From a checkpoint of a small mixture-of-experts model trained on Wikipedia.
Experts: 80 bilinear neurons an expert, 2 picks a token, a softmax router, a shared expert of 256 neurons.
Below are experts of layer 4 (counted from 0) of a mixture-of-experts language model. Rows are named router (the router's row for the expert), gate (a neuron's input weights, with its number), up (a neuron's input weights, with its number) and show model dimensions 0-63. Each number is 128 + 24 x the weight over its row's rms, rounded and kept within 0 to 255.
Before each expert's rows: "mostly gets" lists some tokens that are sent to it at least half of the time; "comes after" lists some tokens at least twice as common just before its tokens as in all text. This comes from a sample of Wikipedia text that the model never trained on. Tokens count by the router's weight.

# expert 11
mostly gets: "p", " (M", "==See", " (P", " \"M", "M"
comes after: "\n", " classification", " Animalia", "(", "Scientific", "Personal"
router [ 88 118  82 137 103 121 121 156 117 102 127 125  83 101 102 140 143 131 146 113 144 129 139 123 115 128 139 159  88 160 112 148 119 174 129 146 134 118 136 121  89 123 162 140 189  80 132 140 125 112 111 113 136 141  95  92  71 133 103  79 138 121 104 161]
gate0 [101 126 154 131 106  91 123 125 122 125 158 140 110 134 150 111 113 156 121 140 138 116 158 149 123 126 119 101 105 121 157 116 121 133 163 156 133 141 130  86 111 108 131 129 125 127 120  90 135 150  88 139 132 180 100 100 137 100 188 146 127  92 158 173]
up0 [ 88 109 143  95  79  89  97 121 111  90 178 101  99 114 139 114 142 107 114 116 138  98 135 143  80 151 148 133 108 120 144 147 128 126 154 142 143  99 147 108 134 120 136 124 141 125 131 124 139 142 155 136 153 184  71 148 131 106 165 148 114 158 194 144]
gate1 [ 91 175 130 164 119 136 120 102 121  84 109 142 142 117 121 122 126 127 129 104  91 133 109 160 121 128 159 133  88 161 142 180 150 137 109  89  72 111 143 112 121 146 144  97  96 101  90 134  83  97 142 121 111 173  81 168 136 120 143 134 111 104 150 139]
up1 [141  76 118 103 144 178 161 155 102 161 170 138 150 156 160 114 161 139  83 126 103 150  90 130 151 145  82 103 162 127 114  92 127 157 142 141 130 139 102  88 134 137 123 170 143 157 154 120 112 119 106 145 124  85 121 123 125 144 133 146 116 125 134 118]
gate2 [147  98  55 120 169 133 104 119 144 132  83 134 170 123 124 148 161 149 121  85 136  97 176 138 155 161 100 126 101 127 127 124 143 141  86  97 142 147 101 137 131 112  96 101 108  92 123  91 129 100 150 123 111 117 146 142 110 152  88 143 109  83 130  71]
up2 [120  98 119 108 131 150 105 102 131 133  98  95 114 107  73 152 150 139 135 143 158 144 147 126 126 162 137  95 134 156 134 139 129 157 114 114 125 131 120 138 138 127  95 118 121 104  96 125 128 150 178 107  86  84 120  69  91 146 151 148  96  86 100 105]
gate3 [114 140 148 112 145 109 149 166 150 123  95  89 124 151 147 109 189 112 134 118 149 182  97 164 112 131 126  90 136 146 142 131 125 107  83 132 144 132 201 141 119 147 118 128 133 189 114 108 127 113 127 185 144  89 114  85 142 122 125 121 105 114  93 117]
up3 [167 107 155 135 135 119 121 150 122 181 111 107 135 117 181 153 144 167 140 147 142 113 151 172 101 118 143 113 191 141 134 145 175  92 112 127 141 109 124 118 134 126 149 121 104 154 146 111 126 115 146 186 135  94 147 148 131 145 116 158 137 122 124 113]
gate4 [126 161 100  85 108 123 133 110  81  99 109  89 126 134 125 129 145 156  93 144 148 155 116 170 138  89 112 149 149 158 120 128 138 147 116 150 114 114 177 120 130 182 151 119 124 173 149 132 114 110 110 175 133 158 119 115 133 135 105 122 155 109 136 153]
up4 [128 122 165  73 100 123 119 162 129  93  87 137 109 129 141 146 128 147 102 103 128 141 113 161 128 101 138  79 127 169 132 128 186  81 109  95 112 104 136 101 169 136 127  84 136 123  86 116 125 112 132 135 155 152 151 172 143 154 114 137 144 149 100 153]
gate5 [141 130 134 171 114 105 127 124 111 139 100 151 131 151 143 116  93  92 137 148 100 141 117 113 133 133 113 111 114 132  98 164 135 152 105 135 120 160 168 161 163 185 129 147  97 149 127 122 148 127 122 109 171 134 109 147 144 155 158 145 109 136 123 154]
up5 [140 136  79 132 139  84 179 136 114 177 150 151 112 110 122 123 127 107 122 131 103  84 150  99 111 174 156 149 103 130 114 122 126 112 156 156 107 154 114 130 107 128 103 127 151 107 150  89  83 115 127  98 116 176  86 121  91 143 109  94  78 125 150 126]
gate6 [140 116 102 124 103 122  58 147 134  79 123 159 125 125 140 156 136 155 157 163 107 132 106 109 154  90 146 105 156 127 143 148 119 102 131 124 127 138 184  67 115  95 128 136 123  91 136 112 121 155  86 141 149 174 121  99 155 103 173 118 157  93 154 127]
up6 [110  96 118 103 143 177  82 102 132  90 116 140 123 171 137 156 146 109 115  97 118 103 162 106 140 112 114 117 127  96 146 124 111 130 136 111 143 120 126 111 144 154 141 182 158 126 145 124 107 135  82 121 113 175 119 141 100 110 154  90 112 145 108 127]
gate7 [113 109 154 107 116 145 137 172  84 129 175  77  93 115 129 126 135 123 150  93 139 102 120 105 111 148 155 103  88 111 108 114 127 166 132  97 116 125 127 129 113 119 146 125 127 112 143 103 121  77 132 121 155 141 143 148 118 118 128 185 150 113 137 126]
up7 [131 122 127 147 172 105  93 155 112 119 112 133 142 132 115 157 111 133 127 151 146 134 159 127 128  85 126 159 169  90 120 126 178 116  98 146 164  71 124 140 163 173 143 144 134 145  91 174 112 127 151 130 122  91 110 115  99 139 105 136 142 109 174 186]
gate8 [100 125 131 143 157 120 199 143  99 139  87 131 121 154 101 118 133 175 134 146 101 129 133 116 165 118 125 133  85 136 135 123 154 143  84 101 154 171  97 142 123 136 139 104 112 144 105 122 119 114 161 120 120 144 126 123 104 144 130 116 128 133 106 120]
up8 [105 110 116 177 167 151 147 177 114 138 128  98 143 150 132 101  96 115 139 105 136 107 114 157 145 140 109 152 102  95 152 101 127 156 156 148 138 146 112  81 131 151 144 139 128 140 147 175 138 130 135 128 128 123 146 173 121 119 127 163 108 124 127 173]
gate9 [148 137 162 124 140 107 178 107 101 124 180 106 103  77 109 126 103 108 139 147 129 125 147 165 143  90 151 190 151 128 104  93 115 130 135 132 169  85 154 136 125 166 120 132 117 103 154 122 133 125 161  90 122 135  89 109 130 149  96  64 110 164 137 183]
up9 [142 145  88 142  95 165 171 104 175 137 113 131 108 144 131 142 135 127 119 132 126 152 130 105 138 125 151  63 144 193 159 134 116 132 126 112 142 162 148 116 136 113 131 121 121 137 116 145 114 146 133 138 103 137 144 155 143 130 142 108 118  70 127 137]
gate10 [158 130 124 108 140 110 145 140 138 142 133 121  97 145  89 121 110 125 157 154 101 181 100 142 124 106 150 121 104 138 151 166 128 157 119 125 131 122 106 121 117 166 138 121  88  99 137 151 112 103  98 155 140 101  79 115  90  96 174  93 160 109 118 175]
up10 [147  84 146 160 148 100  84 121 123 114 170 146 115 117 136 167  78 128 136 144 115 109  98 128 118 135  94 159  93 107 155 153 138 156 120 166 118 127  97 130 144 105 101 103 130 106 133 131 147 141 134 103 153 133 124 120 141 128 154 151 114 113 109 147]
gate11 [129 113 112 126 165  84 113 152 106 121 140 119 102 170  84 124 128 124 106 126  63 125 112 137 140 125 161  95 141 139 146 117 112 161  93 172 138  96  92 137  83 141 108 108 142 134  91 129 123 107 135 139 190 162 114  88 140 175 158  87 145 111 160 134]
up11 [141 128 106 126 136 124  91  82  91 103 140  93 119 155  86 137 163 148 134 135  85 101 125  98 144 126 153  96 118  84 128 134 102 138 132 168 161 127 124 106 169 102  99 112 154 150 108 167 126 126 134 121 127 133 134 125 152 148 125 150 137 133 159 162]
gate12 [142 123  91 143 124 145 119 156 105  76 129 152 120 104 106 148 135 140 178 148 147 121 126 134 114 122 129 115 111 133 115  99 152 143  92 157 153 112 141 150 116 147 130 131  71 111  88 105 114 111 123 111 127 100  96 130 131  95  82  97 148  78 161 164]
up12 [103 121 159 131 139 147 127 162 193 149  97 151 130 127 107 109 149  94 142 155 104 138 123 146 100 133 141 120 129 150 133 154 120 116 134  93 132 122 129  72 151 119 102 127 160 114 127 143 115 114 146 123  86 129 147 132 176 118 131 146 140 187 127 123]
gate13 [120 111 102  82 119 166 138 103 163 170 149 101 137 183 153 147 126 147 122 158 151 121 132 114 118 153 136 121  98 180  97 155 145 138 161 131 140 145 141  85 146  89 147 120  95 139 111 135 136 148 143 138 120 116 120 120 145  77 174  65 122 109 110 131]
up13 [134 146  78 143 173 115 160 127 156  95 129 128 120 148 128 172 126 128 147  73 142 120 144 126 135 126 125  74  87 125 137 118 126 148 137 132 133 148 136 130 132 150 134 141 107 117 134 131 173 127 153  93 104 110 150 140 123  92 104  87  81 116 177 134]
gate14 [156  94 139 115 102 130 128 114 134  82 130 134 120 117 135  84 140 154 130  79 138 138 142 118 125 127 118 140 151 125 131 139  89 156  97  74 102 109 116 171 130 130 117  93 168 143 125 143 146  79 171  86 112 103 101 144  72 105 143 107 125 115 124  98]
up14 [121 112 134  72 132 157 166 146 148  69  59  97  98  79  87 116 155 129 151 170 122 143 107 172 125 125 133 123 118 121 139 106 152 109 117 117 149 137 126 167 150 140 142 127 117 126 106 137 112 117 121 127 121 161 110 163 158 157 114  84 117 166 125 123]
gate15 [191 141 108 176 120 142 103 159 155 141 149 104 129 115 127 116  96 114 128 144  92 142 102 126 112 114 127 159 139 153 113 168  83  84 160  92  91 131 140  93 159 106 129 141 158 147 131 151 137 103 127 119  91  93  84 157 115 114 106 149 119 164 158 133]
up15 [ 93 112 119 164 114 113 111 116  67 141 136 109 133 130 168 147 184 105 159 141 104 120 108 130 103 166 142 133 108 132 135 118 127  95 152 169 130  87 149  94  72 129 162 140 120 111 119  88 101 116 146 111 128 167 103 122 117 147 145 130 127  97 113 115]
gate16 [125 121 130 187 173 138 129 148 126 119 115 111 128 155 163  75 113 101  86  73 116 123 160 140 137 124 151 149  96 183 147 177 124 143 145 154 150 160  80 117 136 126 126 150 128 130 149 134 137 142 124 130 136 108 133 128 124  94 106 131 109 144  55 147]
up16 [108  96 153  99  92  90 104 113 120 151 156 112 128 116  80 164 159 120 145 179  72 100 125  95 148 113 127 139 123 110 154 120 134 140 150 175 116 106 180 135 138 123 176 105 129  91 138 123  76 127 138 127 158 164 116 147 126 144 146 134 151  81 140 148]

# expert 2
mostly gets: " back", " \"S", " \"P", " \"B", " \"T", " \"R"
comes after: " |", "-", "|", "\"", " \"", " '"
router [ 98 105 137 143 119 126 126 147 115  97 113  99 104 117 115 158 126 138 177  93 135 161 111 141 101 125 139 142 165 121  97 140 170 126 122 131 166 157 117 142  75 167 129 160 148 100  81 147 117 120 123 123 149 126  85  98 113  77 115 103 125 117 129 132]
gate0 [157 108  96 145 156 127 134 135 141  85 154 146  83 126 117 122 106 120 147 153 146 149 108 112  62 117 175 144 157 118 112 136 132 105 174 132 129 123 130 128 133 170  94 133 103 139 128 128 103 108  84 118 180  93 106 143 110  88 131 128 159 130 170 113]
up0 [115 121 128 124 134 123  55 100 149  94 148 103 133 157 105 126 152 134 143 166  86 129 101 142 176 132 146 129  98 114 129 149 162 114 146 145 119 145  87 121  94 154 134 164 154 102 140 113 134 157 146 128 109 145 169 124 114 149 107 110 107 144 136 131]
gate1 [155 137 153 104 102 117 142 132 156 126 142 130  96 161 123 118 102 141 139  93 159 157 111 172 156 134 125 171 132 128 155 128 125 102 101 113 101 135 176 112 136  99  95 132 146  92 131 160 118 159 113 135 125 130 133 141 125  71 103  98  95 143 109  97]
up1 [145 169 121 119 135 129 150 121 137 158 137 114 132 140 132  90 116 114 170 111 152 161 154 160 141 154 153 169  66  96 109 130 119 130 113 111 129 156  47 137 117 120 128 155 132 114  99 165 129 114 128 119 107 167 121 102 102 138 120 134 141  99 145 135]
gate2 [ 92  89  81 129 141 123 120 146 157  74 155 134 123 112 146 122 123 123 104  94 120 127  87 102 121 152 102 139 130  92 143 156 146 133 120 109 153  77 115 147 185 125 150 151 147 182 132 107 121 118 167 107 125 141 154 144 153 117  99 129 127 162 148 124]
up2 [162 152 110 134 159 143 147 119  72  99 162 150 151 133 130 127 146 146 141 128 139 127 100 138 133 132 146  44 134 147 117 141 129 134 118 101 137 133 100 142 119  98 134 146 119 127  66 160 120 186 111 139 129 115 120 129 116 134 132 108 156 128 163 116]
gate3 [142 127 127 126  99 111 120 158 148 122  90  74  95 161 151 135  95 107 129 145 109 168 129 152 163 125 101  99 141 152 174 140 130 123 149 107 125  99 139 131 144 118 126 108 157 134 174 123  91 140 124 151 121 121 117 101 155 154 141 135 125 133 114 146]
up3 [179 107 172 141 119 154 105 147 118 148 117 148  91 136  99 119 129 129 113 149 104 172 109 125 145 103 138 106 101 123 148 117 145 106 198  74 148 111 119 181  58 154 123 129 117 105 124 153 134 101 119  99 118 109 109 115 140 108 132 119 144 154 126 101]
gate4 [114 102 136 171 140 104 117 106 160 143 117 141  91 144 144 165 140 153 137 128  91 118 112 156 142 128 166 123 152 121 113 156 144 145 122 142 149 124  79 141  84 129  99 110 125 136 139 143 125 120 147 103 147  65 151 160 129 131 107 192 133 109 147 141]
up4 [121 123 138  94 114 113 130 111 112 116 144  96 125 116 108 123 123 125 108 120  79 121 135  91 153  79 101 170 125 129 115 120 129 121 106 137 148 121  94 146 149  84 121 143 132  77 116 127 138  78 139 140 144 124 100 102 152 170 161 107 152 187 134 132]
gate5 [141 106  94 124 108 156 122 166 157 113  85 130 142 107 149 144 134 145 133 173 158 173 144  88 124 109 101 112 156  87 105 141 111  97 131 128 152 122 129 105 147 108 113 116 131 142 124 122 169 135 131 183 124  72 153 163 132 137 122 123 123 119 110 170]
up5 [174 119 101 153 129 114 163 164 123 131 108  93 143 146 159 106 137 102  98 175 123 118 125  96 124 101 150 131 173 103 131  91 138  90 143 158 151 119 104 108 151  87 105 112  83 105 124  92  85 123 130 125 147 142 137 129 110 136 107  76 138 125 147 165]
gate6 [145 151 130 105 125 116 145 128 147 123 115 131 145 146 157  98 128 126 118 122 135 158 148 171 106 183 125 132 132 132 113 122 144  98 129 110 118 125 130 148  93 159 123 152 154 140 172 125 122 102 118  84  83 135 149 110 133  67 135 149 123 171 181 144]
up6 [148 124 133  82 107 136 188 159 147 142 122 103 143 142 112 119 154 114 105 164 121 101 130 155 103 123 138 146 143 138 134 177 155 146 132 182 154 131 163  62 130 117 130 136 108 131 152 110 153 119  99 126 146 140 156 120 140  59  84 118 118 165 115 122]
gate7 [157 115 110 109 147  98 125 125 136  97 127 149 140 140 157 115 149 115  99 125 144 128 163 173 108  96 102 150 114 128 131 126 152 125 144 139 155 104 155 163 151 161  93 127 137  96 136 159 106 119 131 138 117 128 129 113 120 151 151  98 126  86 125 120]
up7 [ 95 124  95 161 135 123 150 171 112 100 134 172 144  90 113 115 138 134 167 138 125 107  90 140 110 125 116 111 132 122 160 141 122 112 142 112 129 147 130 154 118 105 141 133 104 170 129 111 137 100 176  99 134 182  81 120  75 131 167 142 139 134 138 147]
gate8 [117  87 137 104  96 135  87 151 109 102 174  86  88 107  92 140  78 134 132 116 120 120 120 135  95 131 121 156 127 122 124 139 133 140 129 133 136 129 148 123 119 159 110 109 147 160 148 108 123 150 150 112 105 129 135 116 115 124  98 175 126 121 114 115]
up8 [148 118  92  78 111 125 105 131 142  60  85 131 138 114 149 168 130 136 138 131 139 150 138 129 148 159  87  92 134 121 122 130 112 125  96 150 104 119 164 111 110 127 146 139 131 119 101 112 137 123 140 109 142 103 139 124 115 151 143 118 130 138 138 101]
gate9 [ 91 148 154 148 123 173 135 149 163 105 159 130 150 123 146 129 121  90 149 131 144 118 149 162 146 147  99 163 129 149 152 141 113  99 150 124 139 111 141 132  98 129 188 117 124 141 111  86 112 118 164 153 137 170 100 125 123 114 143  92 141 148  92 121]
up9 [170 122 100 136 114 128 126 165 149 131 123 131 123 136 142 121 118  84 134 123 118 135 141  77 111 147 134 113 147 139 166 109 165 110 142 114 112 186 107 118  90 129 138 138 111 123 103 100  94 141 145  89 137 127 111 164  73 131 128 118 143 145 108  88]
gate10 [109 169 143 120  60  89 129  98 129 128 155 102 160 122 129 105 134 120 161 147 134 133 157  98 109 109 132  91 118 100 141 146 125 166 160 131 118 104 116 124 129  97 133 133 149 136  86  88 121 121 114 115 162 138 131 101  82 135 133 141 137  95 131 185]
up10 [125 163 144 112 134 136 115 128 131  92  84 105 153 129 139  97 115 122 152 104 140 153 149 131 102 130 157 110  86 178 147 119 105  77  96 134 156 110 140 130 118 125 116 134 156  99 151 139  91 158  63  84  81 146 139 135 116 111 119 159 130  95 106 102]
gate11 [117 123 119 145 113 115 120 102 130 145 151 100 128 135 117 100 118 142 118 186 101 125 115 171 138 154 119 112 126 114 111 127 134 124 117 158 119  84 124 134 112  86 128 104 146 153 121 105 115 123 139 183 114 121 118 132 130 148 130 102 163 127 127 137]
up11 [129  88 128 161 131 146 127 100 126 140 142 116 128 156  96 148 123  96  83  96 110 149 122 132  98 103 131 123 116 139 159 121 116 139 145 115 110 132 136 120  83 130 162 131 140 150 140  67 125 150 145  94  87 111 125 129 110 133 116  82 149 139 140 106]
gate12 [124 140 153 121 143 133 144 124 117 143 147  99 164 119 142 121 134 162  96 145 141 155 137 192 117 136 137  97 108  87 129 118 114 113 105  92 144 125 114  93  82 141 133 112 143 179 116 166 119 120 119 116  73 132 145 123 133 129  82 132  97 174 125 106]
up12 [131 114 177 154 137 126 189 135  88 149 142 101 150 141  84 146 107 113  86 152 115 114 162 159 102 132 144 142 102 109 153 118 126 143 143 127  63  84 118 121 132 113 131 117 107 117  85 141 124 112  89 156 104 118 103 114 119 134  97 133 115 147 112 125]
gate13 [152 141 102 110 126  94 144 130 142  98 124 139  94 129 110 149 161  88 142 138  94 177 135 135 115 127 174 120 108 127 154 180 120 126 103 109  99 142 114 157 172 122 126  87 168 108 147 144 113  97 123 148  83  88 148 153 188 137 119 132 129 141 100 160]
up13 [134 161 115 127 137 160 144 134 163 118 104 124 134 120 130 132 119 140 133 134 117 158 144 149 140 125 117  98 151 107 113  86 126 114 105 165 178 132 170 164 124 130  94 159 141 164 125 166 105 118 160  74 158 115 103  97 116 115 170 125 140 121 181 144]
gate14 [106 119 159 110 118 151 114 138 140 122 150 136  83 105  94 108 119 171  73 119 192  77 144  94 125 142 122 146 167 112  86 125 106  93 160  66  91 123 142 143 131 162 125 122 140 121 113 138 115  81 101 153 136 183 140 108 130  78 100 121 118 146 164 129]
up14 [140  92 124 109 107 102 100 126 104 130 127 110 142 145 130 111 105 174  99  96 132 157 185 112 103 129  94 110 162 126 102 127  99 130 121 108 123 105 152 154 120 124 133 161 111 145 149 129 183  85 109 141 117 141 141 109 125 133 156 108 163 154 133 130]
gate15 [152 108 118 107 125 104 101 110 132 157 129 146 143 148 113  82  93 119 129  98 131 110 130 146 112 124 122 130 141 122 118  93 152 120 114 130 150 157 139 137 140 139 110 117 138 107 140 139 202 134 134 184 155 151 153 125 111 128 188  98 148 115  79 159]
up15 [139 134 111 121 130  99 119 148 133 109 153  99  96 164  96 105 130 112 105 132 116 155 163 106 144 113 145 135 135 114 107 153 152 162 143 160 122 139 102 131 174 126 111 126 143 147 106  80 108 165  89 123  84  96 144 158 173 160  88 125 133 155 115 123]
gate16 [172 100 138 164 136 135  73 117 146 146 130 126  72 112  99 119 108 180 156 102 167 133 147 103  88 165 101 106 126 108 140  98 127 137 152  96 122 130 146 157 164 144 110 155  81 104 149 146 133 148 124 136 114 163 148 139 170  96 150 110 159 148  76 132]
up16 [ 96 127 150 121  90 114 133 208 100  88 141  89 136 117 140 163 149 128  96 132 133 178 172 169 133 127  96 133 147 157  88 147 151 123 120 109 156 143 165  72 115 144 148  95 110 137  88 121 123 112 122 106 151 106 135 166 126 127 120 112 139 110  96 116]

# expert 20
mostly gets: " kW", " pm", " kg", " AP", "PA", " SP"
comes after: " |", "L", "V", "P", "M", "T"
router [125 104 117 123 114 148 113 118  93 109  85 111  80 111 118 125 140 147 152  81 111 122 127 146 115 144 135 172 146 143 115 139 121 151 136 178 157 130 110 163 127 142 163 179 108  98  89 143  92 110 140 157  99 137  84  98  78  94 101 138 124 119 113 117]
gate0 [130 157 139 124 120 149 143 118 136 110 165 150 138 143 109 132 155 122 119 155 128 130 122 124 159 138 147  81  76 164 129 136 143 170 112 129 118 162 155 138 142 175 135 104 107 144 101 113 145 121 115 120 105 128 124 169 148 117 141 129 121 130 131 129]
up0 [147 132 152 107 111  76 114 163 128 150 120 140 118 148 113  94 123 122 147  66 135 146 170 126 106 158 137 167 124 124 147 107 140 131 156 137 119 127 116 101 149 112 144 163 132 104 124 137  94 124 132 149 113  97  87 140 117 141 114 134 127 153 134  91]
gate1 [172  95 141 116 177 126 128 128 122 159 128 125 129 123 122 146 123 126  98 148 159 135 141 107 123 174 135 148 118 130 157 114 104  92 129 138 102 124 159 143 161 113 145 148 144 130 124 188 123 115 125 161 137 159 118 113 167 145 146 124 175 104 108 128]
up1 [ 68 106  97 104  90 152 150 104 178 127 126 172 116 108 149 118 138 181 120 137 135 136 132 159  96 143 141 150  93 147 124 127 163 123 153 128 112  91 109  84 153 141 108 138 130 118 127 117 127 151 142 104 106 169 156 115 151 129 113  96 118 180 161 106]
gate2 [118  99 152 183 141 155 114 119 149 124 153 117 159 172 149 122 131 119 126 154 156 114 125 154 174 141 145 150 121 135 125 129 153 114 125 138 130 151 112 140 163 140 151 174  97 150 119 133 110 119 149 142  84 171  89 141 156  71 136  83 114  99 125 127]
up2 [127 127 129 146 141 129 131 123 145 157 103  89 109 103 132 163  80 118 144 134 157 110 147 153  98 136 105 137 147 168 175 175 154 144 128  87 129 148  87 115 137  95 116 106 112 162 132 170 164 150 104 132 185 105 127 117 145 105 137 180 131 141 127 142]
gate3 [145 154 131 147 124 115 118  98 138 127 152  70 143 152 101 144  93 155 118 136 125 143  78 110 120 131 130 128  72 128 162 138  97 109  91 110 160 124 152 149 117 149 100  93 126 129 118 119 118 119 109 138 115 172 157 116 119 112 139 128 134 161 130 118]
up3 [146 126 122 128 134  75 142 132  94 168 130 183 102 106 117 135 125 154 118 145 137 118  98 150 137 145 133 126  97 149 128 113  36 147 117 117 144 146 160 165 126 104 135 153 163 105 113 140  62 143 121  99 135 169 142 180 187 160 128 101 158 117 131 135]
gate4 [133 110 154 162  99 102 127 138  88  99 195 105 168 100 155 125  95 136 122 130 103 148 128 117 120 137 113 158 139 134 124 145 125 121 145 113 193 132 134 124 116 130 129 118 145 103 117 142  95 113 143 136 105 148 117  99 101 102 110 122 137 145 125 125]
up4 [140 115 161 168 123 146  47 127  81 120 124 139 162 120 175 131 133 147 147 128 114 128 151 139 111 128 104 139 155 134 137 119 139 134 128 121 142 109 131 123 139 104 172 110  89 136 111 114 152 112 164 101 108 138 152  70  87 110 148 136 131 108 123 143]
gate5 [124 156 136 122 121 127 137 159 114 181 105 134 131 128 168 127 142 151 132 129 136 142 138 153 125 102 131 140 118 139 119 120 126  62 138  76 148 138 104 108 127  92  82  75 153 148 122 111 164 138 130 118 129 123 140 146 139 126 167 101 178 146 112 115]
up5 [133 121 109 140 104 149 130 133 149 112 133 129 119 118  96 133 168 164  80 152 136 132  86 169 161 111 133 123 138 120 163 163 166 150 156 110 147 118 155 163 137 151 108 128 122 125  57 114 152 116 140  77 134 120 131 140 119  92 126 138 152  99 144 140]
gate6 [122 149 135 117 103 144 123 124 114  97 166 135 154 129 133 112 150 173 102 110 139 114 138 144  73 144 141 154 115  77 116  70 117 154 128  87 151 123 175 151 170  89 149 114 137 101 114  85 135 121 151 138 146 127 140 183  97 128 124 122 134 115 112 147]
up6 [115  88  86 161 134 137 156 128 110 133 131  85 142  79 148 112 154 103 182 111 128 138 133 120 134 110 134 135  88 102  96 125 154 109 153 129 150 141  84 149 168 109 144  91 129 161 129 137 111 125 110 121 143 110  87 144 109 118 114 114 121 108 138 122]
gate7 [126  88 131 127 138  97 121 104 110 121 100 167 119 122 177 110 118 113 127 128 138  90 160 143 129 100 138 132 160 121  96 140 125 196 116 135 122 100 125 124 120 138 138  86 114 116 127  90 123  97 122 133 144  97  72 121 129  96 166 154  94  83 116 129]
up7 [111 161 139 128  86 153 139 149 112 116 146 107 129 146 120 132 163 135 137 131 161 155 137 145 136 164 117 161  79 112  92 102  92 131 125 148 164 140 163 141 142 152 109 121 133 127 130 131 186 156  78 136 129 117 130 114 183 141 139 121 120 155 145  92]
gate8 [110  97 135 116 120 158 132 137 137 140  99 121 131  84 153 145 117 177 169 137  92 135 142 139 139 167 118 146 135 106 122 100 132 183 126 159 129 112 138 150 173 117  95 162 108 111 142 143 132 124 136 103 131 103 114 131 102 148 131 116 126 103 145 136]
up8 [106 158  66 104 116 145 146 177 110 158 115 146 141 140 163 136 124 142 106 132 126 108 121 116 123 109  99 194 146 145 105 131 139 138 130 135 165 119  86 154 117 141 122  90  96 142 124 103 114 139 134 170 113 140 156 118 118 112 102 111 162 128  82 155]
gate9 [134 166 143 143 153 110 114 124 151  61 131  90 134 171 103 158 110 106 131  86 162 133  97 164  96 127 149 162 126 151 145 124 154 109 143 118 114 149  92 136 164 147 148 122 129 150 163 149 116 146 141 131 148 138 112 139 142 103 151 147 160 128 128 136]
up9 [115 120 121 131 113 113 159 118  86 151 100 116  93 133 116 165 175 115 150 144 123 152 143  51 122 160 147  74 150 105 133 162 179 116 134 114 115 180 129 150 129 148 133  77  94 159 147  91 152 119 145 143 131 111 128 122  95 129 132 138 131 116 120 119]
gate10 [146 141 115 114 114 142 101 108 157 163 119 104  86 169 147 158 136 101 115  91 125  90 138 131 106  70  92 138 107 143 131 118  69 120 111 122  78 160 178  83 133 118 186 150 132 164 161 129 158 112 113 119 134 118 130 149 156 111 152 117 118 154  96  93]
up10 [167 123 180 161 153 179 211 117 129 154 125 118 106 112 127 150 165  90  90 126 111 129 126 114 141  91  85 160 116  80 150 112 165 118 134 155 133 145 120  94  94 147  96 146 132 169 184 154 172  84 135 117  99 119 103 118 117 111  95 121 173 112 108 124]
gate11 [137 123 114 105  90 137 130 125 113  86 130 122 137 125 133 111 132 119 136 165 150 131 111 136 126 140 114 157 177 157 158 178 128  87  97 128 116 105 158 104 193 129 130 151 123  78 127 138 175 175 134 113 106 148 155  74 134 146 111 153 121 121 122 116]
up11 [129 152 143 114 175 100 196 162 104 123 114 123 152 154 135 165 123 126 145 102 150 124 135 149 105 156 138  96 103  98 136 116 145 115 121 121 121 109 130 159 105 145 103 135 149 127 110 140  94  74 156 153 119 142 136 121 176 120 161 160  99 126 140  96]
gate12 [168 152 113 177 113 137  88 136  99 117 151 124 153 146 122 159 137  87 137  78  75 119 123 159  74 135 128  82 132 185 129 141 170  76  85 161 142 167 138 122 121 155  91 124  96 106 126 142 136 137 132 145 133 139 145 127 120 103 163 118 136 155 140 121]
up12 [124 142 112 147 163 125 129 156 134 156 157 115 191 120 168 162  72 145 134 156 141 103 189 101 155 122 194 105 150 156 159 160 193  98 126 141 128 123 101 125 108  99  97 106 122 125 166 143  90  68 125 176 142 155  99 113  64 126 130 158  68 166 144 108]
gate13 [140 150 118 136 145 124 124  92 109 168 153 127 164 122 111 139 146 129 123 161 150 112 161 110 106 100 142  65  63 140 109 118 112 114  74  91 145 143 143 123 164 105 157 144 121 107 180 153 112 116  93 180 117 113 114 157 155 193 111 117 176 148 129 110]
up13 [128 136 143 118 124 188 120 127 114 139 152 146 112 128 190 137  98 107 160 117 112 116 126 127 149  84  99 143 148 159 119 103 164 121 128 159 131 139 132 113 111 128 110  99 132 156 136 112 150 152  86  40  95 144 132 139 136 152 127 101 138 114 108 116]
gate14 [174 152 116 121 105 136 125 116  96 143 126 140 125  73  92 124 132 102 152 181 133 129 127 154 115 143 125 119 162 120 147 124  66 176 145 139 141 141 128 158 158 119 117 136 106 117 125 125 120 143 169  99 146  86 131 169 134 128 107 149 132 165 143 141]
up14 [121 144 101 122  83 129 144 115 127 120 122  99  47 139 111  78 122 133  91 137  93 135 112 102  85 135 109 166 143 114 126 106  87 137 142  88 129 136 127 116 111 147 133 135 129 138 156 146 100 144 101  90 145 134 150 135 101 139 149 148 114 122 134 112]
gate15 [131 142 103 131 159 114 170 136 115 109 182 157 164 106 126 141 140 129 126 140 164 110 132 134 142 142 113 138 123  83 139 148  66 167 103 160 168 130 130  81 114  98 113  87 140  98 120 108 122  93 105 109 117 141 135 139 118  75 143 179  96  84 131 145]
up15 [ 99 139  75  88 154 103 171 139 103 160 151 123 150 169 154 143 167  58 158 183  88 126 167 160 113 110 154 132  86 119 129 128  85 141 116 131 127 139 112 128 140 163 130  85 109 127 130 123 111 153 146 119 194 140 159 128 149 156 148 170 135 136 113 125]
gate16 [159 130 168 124 118 123  84 152 103 111 106 152 118 139 125  89 141 103 157 148 138 127 149 154 138 139 113  92 121 177  73 135 118 127  80 128 115 168 151 134 172 133 148 182  89 110 167 131 117 152  94 123  94 111 152 126 134 114 134 130 157 141 121 132]
up16 [ 92 141 138 129 130 141  97  91 128 101 154 129 114 144 177 112 110 143  71 113 102 173 105 118 151 118 162 147 106  70 136 163 110  92 138 133 137  95 129 169 126 127 111  96 109 108 127 102 113 131 130 114 123 150 130 134 153 119  98 110 116 108  96 121]